Experts of a small language model.
Size: vocabulary 16384, 51.2M parameters.
Below are experts of layer 10 (counted from 0) of a mixture-of-experts language model. Rows are named router (the router's row for the expert), gate (a neuron's input weights, with its number), up (a neuron's input weights, with its number), down (a neuron's output weights, with its number) and show model dimensions 0-191. Each number is 500 + 50 x the weight over its row's rms, rounded and kept within 0 to 999. Numbers have three digits each.
After each expert's rows: a language model's description of what the expert responds to; "raises" lists some tokens whose logits its average output raises strongly, later layers aside. This comes from a sample of Wikipedia text that the model never trained on.

# expert 12
router:484545476464544414497542480416512539508465472497530538472575497520546504453555435370487540448478515550543485593561511441482506546529469527488487544469548496509507440528503463563506566422553644499420460520434501414440465484410560514445489537564522473527387573492507495505474541523451470438528515590562411626449419468490513486427502481550391471573474556532476460580478430446468473539453542584518476461544572487549534559552571388478610522497558442505568441565511528556483482504488505540548543522552438468477393517508494479448455641530513517552513559474555500495485542494401477518
gate1:507541485558422522524528473535551539404583540438476509518457563473573559449495448393494464455523562446530510567513485494554456469511493567585564523419444566494407514553461544526370466493425528412478484490431436552522531485411498483565481488566479468409458379505572407533441566555564460503541483409454566474542417551443419460492542493492478480554524465517526546592486481495517550371493468533499524557544502539466515535469500558435523505628462485486509563456491573507452567456457441491439542544577433402496506566525384495519567485508482462466499464497507557511434535554453460525
up1:532489509481461466479521562528480409519420523425530501462494591444492570425459415455518507473421492492538507577540491527529484512447490581544569570479577517477528592572532470423379482532459524442478548425584608501482447451506532433465437483488490507521477462564531537402511520443485545475438492553525518539476474473496407486359532463533525458511555464510529493497644449467496440382495454480462480543559534538477529512531535514528432555521471419523482498419487491492487512489559559438502469512433497467614548534506525507466442620476474392549472461533569588595459547564587407456
down1:465541414553464509550565492391508554464468555436436474473558511482502473561550512509485522578469514559556492464477495571454549604561581504473585502450489499493519473545459530518484511560531514565424512458533494513418537466424519477495456452554516659424402500454463485382501529508546603549337474438507507461512541529550585516512424507440478567534664567489563531523498521503503462528514474444548471552514509556528551454552524614522481574529504441424510537532495518540519563445533491553481566564512487490556584566495518476487473437537574416515507511570525540526571452445443552548
It responds to: Person and group nouns. Nouns for people, roles or groups, often before a plural s or after his or the, such as director, friend, artist, collaborator.
raises: " and", " of", " that", " with", " the", " in"

# expert 44
router:568555492456479402535524489498527500493491485479530457426416493495529518510562399490491491454463547465460504540489455521390432523447473560536487491528587510529536458432535398489553468505521588520498532428431568492507468487552490436450586465522601385526516538490507488482525520561533451539448600473492519568391378533417452574502508509466523474521514473459524433543555538455437433478515483506538482458420527525416455555457553381482619518493549500504575426434566494502515550390410556391487516554449456551535492431527516592429553592467482438546516505546420539486467431517478471486
gate0:407368565619464417469494584612588436423427407507533486565448423537382483505489473473497533464470567521476476464486575420442503524443395430465514445503531423517575467464474551532546505480511399462473533563460538409503635529496483525540532486514432514460541427491446426469501615488559509549502509449554573478550497503454547538421586534515517481521504498479486474499555474460448523507554494562500472506501584470509486518489475493504626453448536528461556546455538480403461573515581499455516405527462501507519482478512539601524420564476491550524491482506547470436481503534456571502
up0:523545540474416624458440429601502545564521548550528496432540507502552508425508469683494418543463582590443474554529505483646461457545429497494481547433556542448533504518511529464577463523458582457532518480512466547507471564461489516614414466536433505420484541533550545482441462428487486437485433555498456523445520567414499475478509480446523506496465487474478491445445468597478550586511445469501566573551447529549568464508509507493438547515430461498459459551398474513566501533474470593473551447511440512421587517495521384517514444477434500454484477405518475534550490525551512485
down0:423499528561590484440474533545489444467460416483476491430507489502460464535499454487477491455479452485529533523519493555545457448473544502460512426475470506449570488495519489486538465569523551459510497517470422473595533476626515446482570438493469608429500410499413472474499476468513403516604618555560552553519497526506450436626414419487525623501453491520500553434543525418501401474495603538449474447465568501461443436555517419530486524439554546478510477521510578549559516493408546476512542607489503488540478473431507545421509566385487475440495421519560457549420498527453471397
It responds to: Inner pieces of common nouns. Mid-word consonant pieces of ordinary English nouns and verbs, often technical or mechanical, e.g. gr-il-le, cock-p-it, fil-ter.
raises: "ing", "ed", "en", "on", "it"

# expert 42
router:400529480522556507488453570524533530541457508431485484432534532546570419556512553447526478514448436459571560607550510504415604492431506529463503444496520440494472460492492463503555522442515573464519493581436467480511460515458465506503602587574587509518510447522528488483392396517508435421490512532558457608411455553492402471458521457584464510486446507568528446535447499507460438501381475538506517562496608416505493566456526439458529518524471497519587463451555497570508497554509514417544530507494409433493415523435414517484493460366474490550546528421424503478497460511405502431
gate0:520555515495551583478459485540487578439587491506408503543491483502516559517510561439473539416547486615484501508578549521648563559539406552467474478514465518552489506461566498534433524498443518564504471479485433529459454528581639539544552487436532508531460472528519501538477434421563421450518423624561467416542453491462525586509528582417436492493467509511591535532541457488497525488536601559502478409507499568512466412464520512424431453522410541448431501484521428510456533586553497466502457448417506489540542493446558426479555500541566408537498477511486440473580501491518598529
up0:520560570531665614460469488476448539520556444448469482523534503500522425574563507473452519566531562549486496515557495444512505634537492546496421474499551493526435520523537542463469484511443468522475485538510456445561448520547531550472479447472560490519512529573542510525407435511554364469517383548455396437497462516502485488463518545456480515510515520497528456458487481487500562501537503425530511493529496561501526428395512446539374574553451584517540500456401427478385416549491394486461535506443423529511542405440508428569500452481550443482463435470473482527515444556501624561
down0:481431441507475495283566546561512418525512590498541459489511565595495505507534521494496494472500504443476549444523492508457535473464478502502447527525499440478509467421418465517509513473434458473536489539476472470491453546552409573458531416526493477432549524478512521390584461530501483525448541567518466449427492485577407496474490437549455496528551466445604521509511455438433577481517497459408523501484472529481585267473551511488572583474454546478538516482530459396470482472461512406491521490462549555486517399481505488480541366531536557482480473599495502524480524555491502542
It responds to: Abstract noun suffixes. Suffixes and endings of abstract or technical nouns and adjectives in scientific or policy text, such as -ization, -ment, -ance, -atory.
raises: " and", " of", ".", " is", " in", ","

# expert 0
router:539521497457505493525467438485495592533558411611548480436584431546400491508527508497444476453484413570553513593461589499495436598461463577450500459444516514427514510545540536546573534525455553566536626531574508465473582470492456481441526537512480628541457416499491476541437499474460475459587381494505477472467466444541605488583464438406468502550591475539564505499460463470511549543536522594555498448451539494534429464532543496492564492522488504539532446514500560481384468494590546592476497538548461444490431522489508562470541554483521472494565478490572422426530440537472569464
gate1:595420693447461551534601553529507453524531461515408549577462539484443489420443484425479535407544474565461443453487543508490521441478505425430457548500416459551494534512460513490489543499466457462578538485559491542462510533417403502484460572520589523495519501462562525465513490516584429551488459445540474526571395484597495506526459519585454584474471529498445491578508576504447499496607532562558521564464560530500509553482561529570487522535499482534542597539374600480550522515479521513520461503577478412501553508521559562445448576507508459504541499412518499455493539454422496506
up1:506451564487581505535528478558430480485489490578427508495574517490371571380513523445500596491472458526502427498430545475515514451566451412445411544539430502463562530452463508431488504474473499447463452484558428520457544522498475510525501525506516467424472497413522514438461530544514508503566450465552462488545366448548513568514433481493489423414500538533431488552614586495492537574532566584512563562519420481498486555456547502575529453503434576565460444538429490487610561568481530521488548587578544388496475520483554563520509554495506446565520511421526564424532476448455560416
down1:415493455510475426478455565500475521485510519544523439468550511573555539580525470564532520505514454489562468510506446598470501609485584594506553444486431543408549539376510467461506539475551481516479491527462523576485516544548499552531486516517463415556518499462540589477622513429510460473515454586497340466504553554507473566524477464527530445546486511494500452403460410472491454560544502541458484564492445480495478431480530479590573407514401456476536409434490523508436498571529512523459519427545510488403510495403516499449494458509632477452491547455500562614606512542444526560
It responds to: Subject work nouns. Nouns naming a work or its medium after the or this, usually subject of the next verb, such as episode, album, article, song.
raises: " and", ",", "'s", " is"

# expert 33
router:505510485550464531440439498456425513500521460471545610594474477556571548502604510595479471603532533561506439467512557547501386506507501520486476591447469545553490557505486525469526512480523470506573543609410496446463483342655554457509494436615511537411508571554498527565420566538480386523492469424480522432484478497497503545505480530516605540561451484493507478471466479526484529511561567456447484537455477496477488394554459453512470510553542504539516477487504436454500557479480511515457525394527514524493618481464508527524507468468498505343375536461507470493504534539559438474
gate0:404513380589400518475501363479487445462555475443524430526444517568542543436447524535458503494579468323507533555506533539475486450522447563442458459447480524494570458419547495467496485485505493519457502528509516521489496469462514541465519494501509479566449416528423467484484452520526527444492460551601549591514504543538387474490573474473489604502517423492589536490433470563488487589478574448440498440434602445457539500552571519517505411467468536492484591523540555529530444525535524395521468531573567472467485551481490435531472436454540570575563533544518505415440519473586437494
up0:510515486519461538507487500484564458543452622443483546514451625484491527427490531508522529486568420467523476436508393501546492512516501452490479547562479500567445490538451580554481571556529518542502477528537630468488415455451458568483607596535434455462445427540522501416531485530436498470497433514462540489522487517513505545528606563453487551492463515436601549589517454466558531621454589492500498416521404509538588493486441539577468434413483487460561562444485486596464543481350510555530393508569548463492529502462594483545566506540504513511505560551563493497431466518456483497
down0:425553554565494425507370526500473527531579498531559443419596597511420507539567497496564527462482633496572563530530508602455529447574467520491434489478500547518534512445504527523441538503444528510487541355560534571443457487462460485467504481626528505491488498497494401441471542473513455551496519552511430475519520481534496545517610447557511522490478464465449596547514449516487437543381452432432478503505583587515588428504532524517505570489560544474496460485532464523600444541550449447485483543479415564513379585489543526533452451483506470535437533509478559577545430542489501540
It responds to: Decimals and slashes. Decimal fraction pieces after a number, such as .8, .5, .1, in coordinates, percentages and scores; also slashes and apostrophes.
raises: "54", "58", "57", "56", "65", "63"

# expert 37
router:474528501555545497544562498539507557546486436439579476434518526483459461548532460488574519484495488517490529496476515524448615499581502492467513443406487443489550465537571528554562596516501536535445593580451477444480543512436494538453573581506518617560453403529416418473402457476513501521521524466539503565477520521454495488502553489532526506526520543574508449499441520432509464479459491550520478494472573442562483619577539416457639544509470486513603414415501552613460487498567504541528536580504397461468420552529406432436455577431435530564563516481484552563530479500414489500
gate1:431537472484566511513406496505473393563562580496498490435382445521570495519569486537506571579494395571470583508482447397502538484566559570505563440495443526421541561545463499526549515438504408512441487553448587491444450461554513426549525456547516504554502540547474505459473526538616475548536525429514470469524619527554403543455420513484433436608500430531523442495432482504493505518562554516496500463497460438570474504434437439510470454469520432377493430495522503548528507509487495536421512463504527547509514535461538493487492435490583441557493538456592519400398577565488521495
up1:466547398487475513523400522521503512401529485598508543510447507561519487529532547524545477545468507538560520487446501501488412489503485486545538455517543597540492429514507567412511489437524514545510483528528455437377510536518585475540616375453444416549476521433596541484573509541499476492485501580501485456463490516532492564518521496425479464511483559550521562463414475524530551493532502420565503441484475492548570429496505588463451486453586472478547494508572484493465448412472562460499446440549627560592575518486438495543563436520524439596484474541511419473426311519486542459
down1:485470563531435448339501521427498455518534507445498475518605486568615447473503429486492572504509434509466458511535499500490460476515491527526477492465502448598569463494562425617555513578498458514490500459445458531520577470428588532360462557482537598539498495529446542437525535472519427516518432499524477569506435522467537485467466519574541516466569493500580465517507432467484453594514574512501473416491503531455449284384522473581545561525484539482513557454462520498522495567524487527540478581554417422500467527528443497460491518487557557488485509547462546535588557443501553470
It responds to: Plural and noun endings. Plural endings and head nouns after the, his or their, such as efforts, fl-ights, arr-ests, members, areas, groups.
raises: " and", " of", " in", " that", " with", " on"

# expert 60
router:542498518453525496422492560531514540462486456487515536466499489516532499453504496439494510454463444513546565461418442442553561489446466633542527588504386459483472497479498554429560484492515531516457435472457529464421474461542508532509530397571522497532522448442520447443454478576555535529529462461472549462468559426535535601477648509475521579509515413471577500436498528556583385409585409525491454567566558509524443442544483530527499509451510443493386487505655510506557578524440526508531379466559437470547577490463509516522552483463463506474493468488415540535632477556517488513
gate0:485559535577551587437546423470505420573543492497500522429401543498550452440513415443569478450489477529572515474397464486394485477628585504526408422594491455469494478526503587481494446440436490497501451514551572512478586359523487540451519472564481557544445445548387484497502509471512554518459525536443445473529470447496545510463522568400513498417560497507483515478488472467557600512524425491501579502457404462477536492451501540480506534561543490582477519442524573514528518536509536556506487503510528566478354521451582538480468545429454506450463493575574550579586526527491471538
up0:428533460641425463517506531462522471539491469502488562505469584537514498386485494438487449441418508482595461385445534379426502513535566512527449448505418518491516459430477415470453552517547468465426587490458542501567592434446400535489491539523527536414550563462529525488466437529595488568477556496446538559521469503434539499469394445476497529530514553533495518482500514537472407511469456438549498435449516529485485503462521531489518505493411450562528549449524543563442525450464458530411565411465457487485426486486530583497567476494445632528442508507481500490422509445631469592
down0:525498452485484488532585476482514425506473421504493511565485522512549418559451530497537574441453480448546470443444459439545430510513534441481454422475527534419407605548464598472415556516522417477515517474453448592487538538543594497513493561480546494554378504467526420492518531529516590486479507474555473512452474471493625509442504579462579522525569444555505506509498585552639467507491496496477478486383453513419569577420520495504533587519543536457582538457549606478534522575588547425440459510496554602549505479529507566521460490499435456469554595546538469533470560530514447536
It responds to: Surname and placename pieces. Middle pieces of European surnames and place names, often French or German, such as au in Beauce, ile in Bailey, oop.
raises: "es", "'s", "ian", " and", "e,", ","

# expert 54
router:530413448440416458571527480460502479548496457500498446555553482469516509453449577567428468524611554459506486425505442483522553495507529517496412454397473496565560497477514504572468543487534489450510465579509621589586446513436353464522430547482447517462591519416467511446522571557527588454514533497509534555477545585539448576520467474581509448453496489468459502440524576580511476442465559465450526452499551512487439576537461401563630551471482547539504577509423472472471442456521481562464457490437486570371503458511486467468541517449495492507455427498487591507499556513501437588
gate0:461424525428523496576487543540487446522568409525451453548519436456553442464486513526439566484502511444502526480568498508472531505493474552482463472508555522494538500540509398373577570443472465442601482545517468525514497393530454520516527381549343537579532535468526482493532435516565480571479534436483391539366473527442475469502469435526488534580454546556580499523519584520427519443493529496461471488527519440447506498384531458551508546469475560425480503447539452547594543597574521498504472473497493331495438562581553532466564475464520480541532501487455549482492460474440550456
up0:566536475430563427465544501443541455457561560438633661493545565528525507509481477535526503425471508527539479492452527537463472501538439503512483568475490519442540454439544566464533518541481480587474477535571525478391513539507511610513563492475469494524467444535455556519485505491529570438366446579466387429468570558503548505570502524461474517466468490557564630500440569444533507497499573506475583621564544453487557499545383548493461416493475404504513491426586448514480470382526460523571496483498523573502519502447470540513522521553447508556534526501458557576510471461535565456
down0:517498476450461548545437436482550442378551472494459544445564479594431492577610475545506566471565546458474555525541475502498442498510463467495552544564545520499564513493417483502509506480508545537559482446464408487533524551519374535523449476523557495465478427494488464421516466481422522513519532489460495593525536419406492430480453488426618560514519506537472491511420478453587497518504581568496399543557437554443477317562535518472463461548514630518495557513491446560503502568491512577552632547464498490490421500460488483480546567461558464436512493506492546430564514461510566437
It responds to: Numbers in tables, infoboxes. Numeric cells in tables and line breaks in infobox lists, plus degree and minute symbols in coordinates, such as 75, 53, °.
raises: "4.", ",", "4,", "5,", "2,", "7,"

# expert 39
router:536501584466473539478476482515537580514477542592575578566595510510400594540514458565527569606535484496495558473500422514450481514516521443492541471478510487612478471395501456427475565482396551484500600503536543504553455510525523533511509474544484478561412526471494610423549566512418537518424438498533510615486513527468506445472401538474522458523473419462447528437542468472513497453501491466513461475546476459464495434418518569490571584440448471500410388482458430455498560494535499537491523515450495604534493441502414448582566491570468586488425461522517497538378569536477522561
gate0:504411538500554528515485465536505516584465474571497510503452412547517538455460485447572534486521581447461533482446531438445509533492559493517457481528515516561549468516531429568602554475448460613468538459453542578437469444433477453596590441599533498389510456506493508469454489518608455578477489511446552388588523483538501389577486452510549402496535517463476507470545573468505479491544549566519509553585600526502489438409537537532531473512510567490479437570543544484496482483578543519446527493545484478386513521533499358488453483482512450403519508593396527490453518476586498565
up0:464540425431547578405499520501463610479580498452484508512454444463534562529473480587566545504492606482435611488539435526571471524535381480458527451602519508541566592442506483552501517473502478431498486440505450457502538543445588379563415573546516464461439498571484540548495564553408544627536577496437503463534440529513417534519534556528571504488506534520493503484476463403498511484503515490524554497461452465457594464519457521493497492447610571441532557575502399452537509548583471482416568438517501472562524560455461533496443426489447454441498462506532470442497498506556521571
down0:475491516435420461519433475528559488490512523570541547542513545437504618584424502441490482612540557480537512438543540515448522478574539533453540470461450493572580494555440488426496455535511549454408690499577597554514517489563461564517459526524481552544515503481493591559491462456544539507407454596520570496539491520530453552556524569438514549537436407518565457558494526513512575441599562426551439561492496573439458471621501548476561549452398495517437537515493476539543453491548462528557422512478539473569473494532460474437532461561554518472495476535560445454496572521533478517
It responds to: Standalone numbers. Whole numbers after a space in scores, statistics tables and dates, such as tennis set scores 6–0, 4–6, day numbers before months.
raises: " |", ".0", "/", ".1", ".5", ".3"

# expert 30
router:531544575496549511458464548455541509451513503472549514485502582469387486500483472471512515546511474427481475445544505559446459490472375362450543351468540489557514537496446509492513480444472553435521534535386517585567510513505540517469496537530538450574509560527531516489517515536561427440483535532513579489497531606331475511477554556550393416499515540565466578459530471573423505412503474547520492557431511525574418558503411452516567440431481492483548473548556471450523541537462473539463460464444488534456507457558439565503428476577530558547541542455535473430623522519475485425
gate0:558453529460383485501546471510553555463473440536448513489455517436577456570572494512438494556517454486505405502418542483470531492525474571445376633542481496511420505548504465543459544583518531499491511556465510419466403446438497473454403450465391474504556478488463548541540520467502550512509529466465492538589568392495467487466480449516541493503516464524432552549547631468477477528591520500475541451438511540481453547513523521488565435621558527400524591476564452588593545525431545477464396530480460524466526447416542508611541517518432475531561505493545506517539472446443567536
up0:422479433437503508544441508619482472601470519470543552528512508444549532507505558499452532514432528500489517532478560511559486522421577538490551387496506557419567476471460524496486526495527528514466573359510509543465539605468515507563633513441581445409444446496525508382581429511598457535518522508521522524571432474601519459534434508479523431411496472487468475513545377516526565433459536490482500464565605457501446473537497534465511492519460523497408403495494456405429560435530506512531488614411479559483427537522449454477459517553483525522434513525533548569529511572497557485
down0:448489463542443544495503419477467545492512497411399457539471500525435501534475501480456561444432421481547564537460455497491541481456461601476503480491504542414495546480562517496494480498583525538494458584415440418535481523554447611499444498442481506436399518545490471541418444476468567426429491564435553471489536489592524474488528463580449515523504570573565498476552476412513571472514510531496412442574436487581497436474473542429445496478560596557495463499436533521390497556568440527509497473457555401510409550412435510471467604486500476545466524411480448379496439412505486437
It responds to: Ordinals and determiners. Ordinals, numbers and determiner-like adjectives after the or a, before a noun, such as first, one, same, another, opposite.
raises: ",", " and", " of"

# expert 40
router:471525542449478480552434430499455442474519561460432434510494474551389425479415519402518509426479453487455501483491565574541505543497430534451479463397484420540606465537495530515454528427553452591580534581444539552419536482555469489419544452468476519490519492551507483526467481474517496524558486539489449441488516508515526520539557515458535411563548496524558536430428494505476522550573550488472521518371550506478422542522567511537574486469394584463423498555504606530451519646505489518560500493534520459497493620439552430513505499488607454591586494507544477484619417496450517506
gate0:498458459576519475482565459490515443495553542511555473394490467506537490410413608503500430543434497454525517514429450433493535427453617609549489575567532494562411500516483466515529558539456493521479476491574473472506496514445528603540501431498512491475517470466476481590509499579431501567467429468444470451497566543509561481569489497531574532412545459469475524622597521474533513457506484432517480437583540501465558455410379501440524492496545477474402576487471435480496399578448509491433524426429402503518469582531559443578485434524452483486523478412484470516396506472533574490
up0:563512412541406554492481498490528411492518553483468447468497466521544498516503534509512538492425459508487494502531451579617493464482496476489495536430447516528458568470555522525450510600482441512532535510570510554513469500588547584400505490487426425452532452544465516495519547403554599543530496475481464480435537449497587466475538479446586560496493518484517471457599586493630476600472459449405571345468570561486579518466481514529585463396515546405437515456555458545497586510457489382471517555454494438559499480449506515536452518446589561464509548520504400495556506470537496565
down0:573422443495548404455531502521459459447503522442437525527555514529525506532526474430469471577501448440494431530540525534437437434419492456501550570423506523432560502408496510500433470530447594576542478425539493485441425467441471464403603443527523412496495407579423424529419448472435573483429532490457510561467436408476484495504515488544470565517465529490578532457576494499506524501498540503550473446434440513431540433543539464496530534485483534509540435451511598536460503545418548408512467436554494425476560496412502502531513626476461476585476542536407462483457364532503507563
It responds to: Proper-name endings. Final pieces of place, person and taxon names, such as Hamaijan, Larsson, Rasborinae, Oxfordshire, often in village or species stubs.
raises: " and", " |", " or", " of", " at", ","

# expert 25
router:442519475562515519486489438478474428512535564586408414496479465550548528587515446484457516376522457469527474567488459393503517397568580593507579549508481499513436434442427473563535590591513493606492471484516472514444528542420447573452536433538498483511460436340512448564530451518542507480468499542385525472470424472492519488487471550484480541536539549528445495553455594457463444490423504451500527555571580450566446499434546520530577433512509490490414427565497544522527568503503548524408477519581507467543526481473460514535508492491492493431541552478458492510481407570551436598
gate0:498586474475391526472522476525486486485498548498516524421447504488490465464566504528431500530497543508647526495461529575527543505421468562533507551430615459535487506518481467562490473503596592448410505517557414394517452465464470418527442595524534479504540565475526455528496514423468514454542587478496486458508598451546575574455341527517432449487516516477543394394551504490570487454514491495482496561501480411519517500391510533529476470556359452530469498459518586532530509429466534568581452586543592489536516470500489494530569467544500572456509589448467517456505496552507440525
up0:455456522572502583442522474453566463514473488464418419535566497498475496475535511535527459558478531484542444518487525554561367526457540461485484458347592429562438460517538516456429508519486503489419432498512546425459474569544450545535400466493598499478584490423497485454482479439431465440519543510503502554430452464498466435492407544450488487646484442459466545433501525433390501502530611477422522488392510455549438435508504530495514465464446453537563515482436493447547466567452516571513467474493474378603478434461452536519511429549509495540554492484613511512547441537501546523
down0:501533471539483532384524463542577486462453504485499390627492519455567520498509513558459450566466493551472456546650521514555529434495532548556502546489458393483498458515469479546468513473494491601507467479419497500439550566496549531490479511398519406355536450433466547445437512413431449488488477500576438531552510495454543516524501513442583527520556494493578532491517422541551483479487501587478467519558457453573488372470394454434431485500541543456526446513526571487474426543509550541563635455482446395480505439477568465515515472557529433426439544498547548506476477547503459528
It responds to: Name-internal syllables. Middle syllables inside proper names and words after a capital letter, such as Garib-ald-i, Phil-harm-onic, Calc-agn-o, Pant-her-s.
raises: "w", "us", "es", "e,", "ian"

# expert 27
router:400497520461462396450434528379466536439447502542593487565561495560491512539518582429597443495481393477441497516483500578458479516637538484455551514482472415504538466553561598581495479571543469470553526501532493514447510526459462563476447502511493565627456435470479552470476424464529436454531429465579458516426516568582495534579518589369550537497533447518513461503438513524499459428453598543519507491516519401613519482560551513489472539442452500483528537500490457552534457516450568565470503491476491562493564517442439530431455513455449439560450573468555536460489563487508513467
gate0:472553520518558561518452483501546416507577527448545535514501508438518428503568465433509499476368537429496474452509561488542496346511498473591548488581510434433502490502487484421547635498545522448436455481487517437451643488538464506381522538419499591523482504512485599506471513486471495504396404437539503446495584570500468513485488564457526523546525461529526525473518582514441447408520527560484549535494528466521562456481445487603502470545501462378457506462456557421490405472509498545473531511555540461504538567448463497525488393496538523508478519498526492469485615580467516378
up0:504460465414460431547496374431520487469569553594517505429467468458557566471503562555484431536546594440425539528552538490523525501478466492510534496514465528543546497490515454534470484521544519483582400567605567541560481512489478437539430488456497495480368563449459519491489410449403556587524534509454457579489431445530435518523562443481469391502438439472496519520519432528577471584446415445479525454390444531502443508517488422401432447465403470534528524576523547506537540537480485430377438514477494425548572424481544468478531494496503540515574509527459543533506488560475552446
down0:486570513529675550576561466531495588552542403413434509552407602525501477541561472470499481518558529494522495476535439426504499453533547564395466527447589459521497505541558513489528561525536601416444453534494425458515490418423464478513485487573472494511476488504386499468616521517506459414487513566481527455496553480482434462473528482474464527564495528533453560528512493490463449562482603510582485499556530459514424521441444509598545445424530400561522488515412474496593531417548490444477514457543568482517562495547428504571545551499492432512450561515551473573437492494527522597
It responds to: Table column headers. Header words in election and sports tables, such as Player, Candidate, Votes, Team, ±%, MF, FW, plus section heading words.
raises: " |", " and", ",", "/", " in", " ("

# expert 8
router:575635477377596527375497456492590461524562521564540511492457575614512539469444429512516521480520528570481546482518541472521418511558625512517530416510457559487462538468473457465447531502459520500519524527496539448460493400519592498593485470483558539511498536555510449507439465496509576422528462510408550434410473499499346586503510475475487472457540464451511472455484430501549536504466447461465466499506530458422514394398506528518499546559433450423484584477470508489500452513478555518430520529470509512469491545512389462599452466548519596516437497462473529552459418571519494438
gate1:481514445558436477530538492491544479571568484591599459588496526499510539460596582365526554400519493546552534465539449582525482359455482466465539540561484515545483539432469441481475578483415449498503546448485445468550603425553489504466555452524488507477525515455470507486497451491472546541519544578501586538481500531520452500477431527498446571469592426471608484568459471566455482493447500502447419472505502523520500530611532457494491492553520422538484475552586479429524608515391512530437519453531486487537546448459592531447625494511488551501530476486435524472524636490603498474
up1:454435394347543518480542519389539482519410440511530493485516466549469491480448464462546485492421481452415477517491483516496550519558572444525457462467566429523471493438433549494592523473496552465489498507527542595522519478482469582504525404512499531493396532445572472475471477473622509449431455524542487516452482527521525520622524563470548464565531541512524517477484548489576446483531522492482512441435560430487453504489599472567452436535413436466463497475553499476499510528475426599542413544406484412542553468567503419505464554460551571634459562566538512550403505565456447451
down1:593465492424513576516439475523568529505440568392524526524441510491445514547548509460469535503462504519390543475548535465504509546525450547527577466640573409550480494429464551544485486551531525527426528465483453506460513460538502415581497573502518502424486505572479500549519543525454509519539543397524567441502511489433544543514573469546449559517562529453449440444545535601435515414476533430557447462495488568503427587496461606570489420440532530417550527490571583518535496531541553492482552526493502517507517538475550500451575464547589480439444515571531429458495612517613535618
It responds to: Mixed word fragments. Loosely related pieces such as capital E/O, there, sea, Air, table pipes and mid-word fragments like Priv-y, Camou-flage.
raises: "'s", "w", "es", " is", " v.", "on"

# expert 20
router:480475572511546532519503485452520567531423481438567543499453540486466488489515507486501501491516559435488499479500444509487534507492550522455505427560492452504525517571530419497519363486499433470447428487505460462567444549489493517540417540519480566577447426482587497577425478338590428481510557519523568467476476463545484450459494579498513492492500624625484525530519511418525458515506492533605441455452519547575396696505452448428604493458520567481533510437510486551471515576578464487578429544448601437495496505530445457538509555403487489529537478555491515451474513505540551527
gate0:508505473457497564544600578412459529451519496497543509479611573487466447420548335506583494479566492580466507582434464501503494495612429480573600536459437512482558398507504499503502525545526468502542492434489439496523535541476457529503487540506469526485550422498506507494483393538479609484584456495494478530597465527498575501458498463428412448491523482518498503486570521454562609613445530508540539530534482526469451496547438573597447523489517520378428514564534469374446477533515587522498469597504505571515557539519488490444497489586530465493517489488529471459578513426479403503
up0:480473523546500489549436383617464477516607478473410503440477505445509527555459563487518523532507522512583521518530513510467487480428539525567410498506513477416444460526573600538442426490481466555441456449588467518527508497554523495456506436487436497432414509487513439538484598492587563509452516571433558502425396516486457507439547532589669559581531500563515466529515535396452450484469546427592572521481520469513578525496585455559531552509456582525629514421377493542486506504527411451542583480519453443531470424472486526489468481453487470498486528487450498513496539516504517500
down0:435490508491557553629424517561473469511498477474528534544458509503494457514521574426523457462508560508568545465509505562409499491459536641550518494541477520459469516523584445492473426494525531438477501504483496530456459509481490493542546501474432466432417436453566510589476451457485577529461474531578482612539460451452471497480519589509459471475446474631460470546451444447489396466559420434592444562506520578450483592494479495536480537529487575572482490472497478519588402448596573560433512471543465500593466500587428536529484492488493456521516366485519599538462482562626458503
It responds to: Verb participles, past forms. Past-tense and participle verbs or their endings after was, to, also, e.g. announced, held, known, interpre-ted, work-ing.
raises: " the", " to", " in", " with", " that", " a"

# expert 57
router:466448538527520441589515418438551468521568479410554445529498461441399542450512550439511474518573497433475559556537449516505494415496475524506463467533497396506534489536503544539529541452560487557542548692552539472492448537475432629468505566473475550567481529464412500462503580524571525503524503464536417520524589554590528531575545420438487527537419462570504493540394545460519522546502641391490452513466559473489501596536572531498494482552479498521553539463500458566548512559444571520504496591456461513418491530510521498507521458460489451563601490483463527437562551495521513450
gate0:489477445453530456476478572559509391462447563519577609509419534474450449545520539450447567385477548441536523404647532441536550441515404476433473548566401460502449585521485440529491425475497581477452515458517434572611425579472550607548437503540493469501508537330493522534496496515484490521503500496500507605446517542547539550448559437545457498575440536568533536513500471494480553466482467516550541453482425508522435486482492540487465430495565453496454536501489476506535609476436504534473439424491546528452575558494463488482622486545495523516459595486476478509478490536493489486
up0:513508509455457503517520629425588452498506475415418567449536404408504499471586530518547624465476477489495508507493498539591459460501417468511427582524468461565533492523576483401523477446535524452460449492583497441616496518515490533514485443476468500523512497563553475579485550463496461426499579557441498562584540525516597463405510549543492516541487557598470542470444580499458485525522500470509497433453503541452499479422581474424462513521385496414444579536561490475500579570465503438507432541431601567475463428567566507415513439504531485577470421480521487453477429487511472459
down0:446457466556469540473432538531517538523495485433535504432426541599523509517411466533438428509484573469508514412427529487439527467495533454478477449545432526488546490424510429555515563514555419441512532404528513521575468484486470578391579483565499490536521489502487445558434562433502511478469456481520519454443546410500427375530582562418582469443545543462521502554509504586448530460452465514519429499507444555529474379443512457507472502463470514557481488550464502613407481470524415529557552498459435552537470457499501427514623421431506536567523450528535507530458356501456420549
It responds to: Infobox field values. Values and labels in infobox lists like taxonomy (Animalia, Arthropoda, clade names), Country: India, Language: English, Born places.
raises: "\n", " and", " (D", " (R", " (a", ","